Experts of a small language model.
Size: 11 layers, vocabulary 23401.
Experts: 32 experts in each of 11 layers, 240 squared ReLU neurons an expert, a softmax router, a shared expert of 512 neurons.
Training: a variant of Adam for the experts, 3727 steps.
Below are experts of layer 8 (counted from 0) of a mixture-of-experts language model. Rows are named down (a neuron's output weights, with its number) and show model dimensions 0-223. Each number is 128 + 24 x the weight over its row's rms, rounded and kept within 0 to 255. Numbers have three digits each.
Before each expert's rows: a language model's description of what the expert responds to. This comes from a sample of Wikipedia text that the model never trained on.

# expert 27
What it handles: Prepositions linking a noun or verb to what follows, such as of, from, by, into, during, notably "critic of The Times".
down0:105150098164126116119153150111112152146131101094146105118161125138149146142120118102142176094179131122131135131106129149159130099143121199117115125159083159126133117158103118154158126107132117118135124112167144143104122183077092117135121107094114096123124142164116125133100151119130075148130060164133118120139165069093119079153164159132169058116163152117083109095095090135141114111131118111129098119149174112150109117166127146131128125149107137140113140079140094116121129154090080142142141127097177120160153120127146123136127148141103149141140147126143140125099127107138126096139115136113112136087156148135150125153126142107132128108092160134124141121161103142123069141130

# expert 12
What it handles: Evaluative adjectives, adverbs and verb endings in reviews and commentary, such as amazing, positive, significant, noted, felt, frustrating.
down0:108131145074119134121125109123135080138123116108135134108117101155123127114119124156102111125097085121139135115123153140075137124162134137108126153120153100120118131102086147130124122083092115172116166123133126143110119129130146141147146170129157153129151119113091122117146147128131140133163150113117123129167122135099139129147152147140198163134074141115097166108126085131106105161162125121151114159090103085150091149078166164112148150125082108131123117162144155127152103117156162125100169115163139108144091106108136111127158093121095131105101080156113106130103104104113160162142137110119118115125099116089186152090165125106156101128095095141086130110107171127119095182139

# expert 24
What it handles: Word-internal fragments and stems that continue into a suffix, such as couns-ell-ing, teen-ag-er, debut, review, observ.
down0:140119129155148117125116126132130131159137148141148128134119141106119118105131130089148122115122172164099084129147111150162118128123141085103139120142183126129111126140113124176132117180083133080140146127089168119147113088105161155135152080108119134144139139075118146131154152136143121136132180116164145123141132087068157146128137142117160116144110122143124107110152115128120137123093134136079127103155154132159157147175121098112102132157092158096156161131046119122141121173135147098151091119115165182126141143140160109129104128108117139138166149105110131166112112160129137108086128143181185148113108111152144113095120119143089132133135114133110103125072091135093118121120

# expert 0
What it handles: Adjectives and nouns inside names of parties, leagues, assemblies and associations, such as National, Democratic, Football, plus "Total" rows in election tables.
down0:080098145145103134141093147093128153154115073145119150110147139144125134158143121121101164112138117160134175139125119113140094100139097092133140135120116086111130139163162129152082154139147128167141114129095112137123124138126123147133106093112112118168095134146138136143128143103155147088137135151164148174070132165110129149131129139164114147155126127107122112143150104148092140134151109142100138173120114143168100123117110124128169098115125110151150096132149100133131091162127106129154128112113146099168159111042132097103105063153126145083129179161147103193120166097200138168139124129121130141136124128137138137143112164113134122126113145117174134117156158122121111147137

# expert 20
What it handles: He, she, his and her in biographical prose, especially after where or and, plus linking words like and, to, also.
down0:165094144136092122115107136107148088107109162113128148106090168085140082083139147137139120154153160156148140136118129202126159107124130068137176139126172119117122158145112115130135130088143115116135071127174131106144110126096114178153121134153154125121161130132132138136143124130153113097121141100100132154135106165097119129163112112092099083115133113115113165096156180156101129118142118184114117138088090097176094165121093135104132122116087179137134097146148115170148131107132082124111092126146117144136132110128128117152143134104166115112121151105139157154107121138125114117157117135143143123110165136097102147153129121134117125197157111111114126114158129137131108106106

# expert 11
What it handles: Nouns and particles for place, part or direction after the or a, such as end, back, north, top, part, up, off.
down0:184093135106124092110159143124114114130086132186123098137081145160145134104109070126115142129182125130127110138121134088110101127142139124079158127136120116135145152111155128109138142115135159161099124130116147148123114129147101148118096100149108136149123107142118104100145142137145113153146116108092158169154112095148171147126173118153089096087103136127129164141153107111166170131128159173109133122141125204123138077158135133112079096144057075133126128092104134119105111163111110119114150123141111110119126136131119125130091079162087130157114124111112150107147116106130124127117139157130137142115131123098103152152167107121160147136139163125122127126103086166149106149173

# expert 10
What it handles: Colons after field labels in infobox-style lists (Size:, Beds:, Type:), list-item dashes, and commas before clauses or appositives.
down0:145125153139088099104122136170072165095143176137145164136141129141079152090143148148148155125161133117122091174128125151175094098163164094113123182127143120117133152116086125145118078133128150164137135149099109109109137147078137133096139160125142093135128133093109134126116162146140175111108138074129145115148118129099141097118136137130135124125124122154144099144094128098155149129143119108112154139140167096119130135115116135139087134123099108156107150134154139162093094121141125150133142131125099120100091156107161096107152114125089106132077127132138124094111139188133162148146165124137126095138121082103167108175138151125147178103099141129106138130175147154136104140086

# expert 31
What it handles: First names and middle initials starting personal names, such as William, John, J., B., including "The" beginning Theresa or titles.
down0:144131152128111173220132092146142124114154151134099129123113127113104134127130131104127106121106133149082124103125155130146130130146118106145119132076111148149154154118115100127144114143163140142122126128115136132160172154132130110143106141056118125101155145146116171131120127134144131095131104187125144107105127119114114100155109181083184166164155158161117131122149076123085131110132082147088119147125131130159102097165129132161069132158099088117091106135129109110165139117156113097089145128077120177158113135135110119139139155123117120134098120137121138122101144134152133098078123107134141178154116118105144136127108105133143099119117147165122137118178074120134136103138

# expert 25
What it handles: The, a, an, its and possessive 's before nouns, especially in place and settlement descriptions, like "in the village", "The town".
down0:107091168123124079148136093141129106095146167104117115156134110194159128118118146162134126118078118108126136157096105121115147088135184107083134100120129124103141145130137159119115112122144122127149118101180134142133130114140118134118107153108095169103148127127155128104163182140128125136148110172119129078156115111156126126128139138113130134115176119177172176145113133152152098123114116105131108132138100155122105162170097146138118137154056130162106144123079102108142129164139127156111117141160121143115121165167112124105145123131095112092145122128085122106150106111127140116155147126104123114146104129127150122109115158177161099159138107128071144128082156140065148110125

# expert 16
What it handles: Newline tokens ending rows of pipe-delimited tables such as sports results, election counts and standings, and other list line ends.
down0:137125168127119160099104165124146161096137105135140115104152163104100081123107137135156158128172133159076153126149140153150131135124135117194148119104149102128129140149110127136143087140153115139122055101074116075150134137131131072111131180130140108129167115135157135152116130156140130080125164119102142142117112148049147160086123136117125128173164105121139116102105140131059129121099110127143100143115148135135158121097124171132109111100152116191127127174109136134166142106129133121153120119130149103120119127136146123124128153156136147132174154127086140132142134130112149154136126130151113116089147125101134134108155106120097117121125192132116111105137087146112092115152

# expert 13
What it handles: LaTeX tokens in formulas such as }, subscripts and variables, plus word continuations like Qur(an), br(ine), Camb(ridge).
down0:167141121125096087131117127107160159121157128158088102117146146132091124153103079127151141153103160119105140080150115159116190131109125152134180103162155126159126141131089108079106141167120144123119081155124149139112091150146125142138146131103132120090113105132159116086130120135146139106118142116139146096108149138116113111132094123157138151127092146117144176175143138104174108096137133141145111146096113141106106125163126114113132179121106135147155160143127128120169128102158109151124127139109135147119129150139114144117117153146122125164127129119136176132128171181098092154139164125174164119186127121096143128089142114112146167172131106157151131080117092136126183115168

# expert 18
What it handles: Surnames and their final pieces after a first name, such as Johnson, Smith, Jr., -son, -ović, -ić, often before "was" or "|".
down0:103145107143134122144149107108144120123155095090123081108104177178136143148130115100149137117175091082165135125117133137136169154098136146124155132113101137086102101129110160133147120131127108114120157115106146112147114117115157124122122084156167137149170116140072178118122145113132142147144123110127125154114131151121126112107141127116108118095113136093126150116132101123089143128151143106083166134148121094150133125143147120144076139148060137146110151112153113120108127105158107088181153115121080120119180131083137147127118151134112144106163090105120128139171068136116112102150147148107134121142184135084149140108114112135164108082120094138126169143153100177142105157148

# expert 9
What it handles: Nouns and plural endings heading a noun phrase, often after the/this and before a verb, such as structure, players, moths, issues, "(age" in infoboxes.
down0:150126130115131081113147137113150105109113137079155143131120141158124125141175129133123048124146122102127103160140109157130179110107133122143137131166110142122139156154139097126128143138137151143123124168114123159129150159093117127133077123132132113120114164135090155121118140149111150109145087190096133132134142130134129139128124110139117137107166135135137130127123071174157152104094089116109119112120145156077167145144107117122150124150000160113134160149108127135122131097118150110139098116124130124149122129130128126143119146130161098104138136158162158106136104125137133133122157107161132139144120137097084121120134120135118157157129132141104156158134155146122126128133

# expert 8
What it handles: Line breaks and first capital letters right after headings or blank lines, beginning a new section, entry or short description.
down0:182116109109169116120100171096159150107123134141110152073097147127139141094113111118124151160174071156160128141122133103090128113102177130091101146112119156109117114112168132099098169136135115090118149149060138104095128119166142095144138121129136147113134125146135141089160144137112127091128128141148115170072128100140146158099119132135120107177125106153174117137127137127114113129162157128158109115075141099102124106156141095111065146141070112165168131085127121143122150137122145082149134137124105119130127118099125106127094117149135103133117112119155134190126136108159149118113125136122116126142128140114148127135120142152149144129150107157105175161159129114067123114139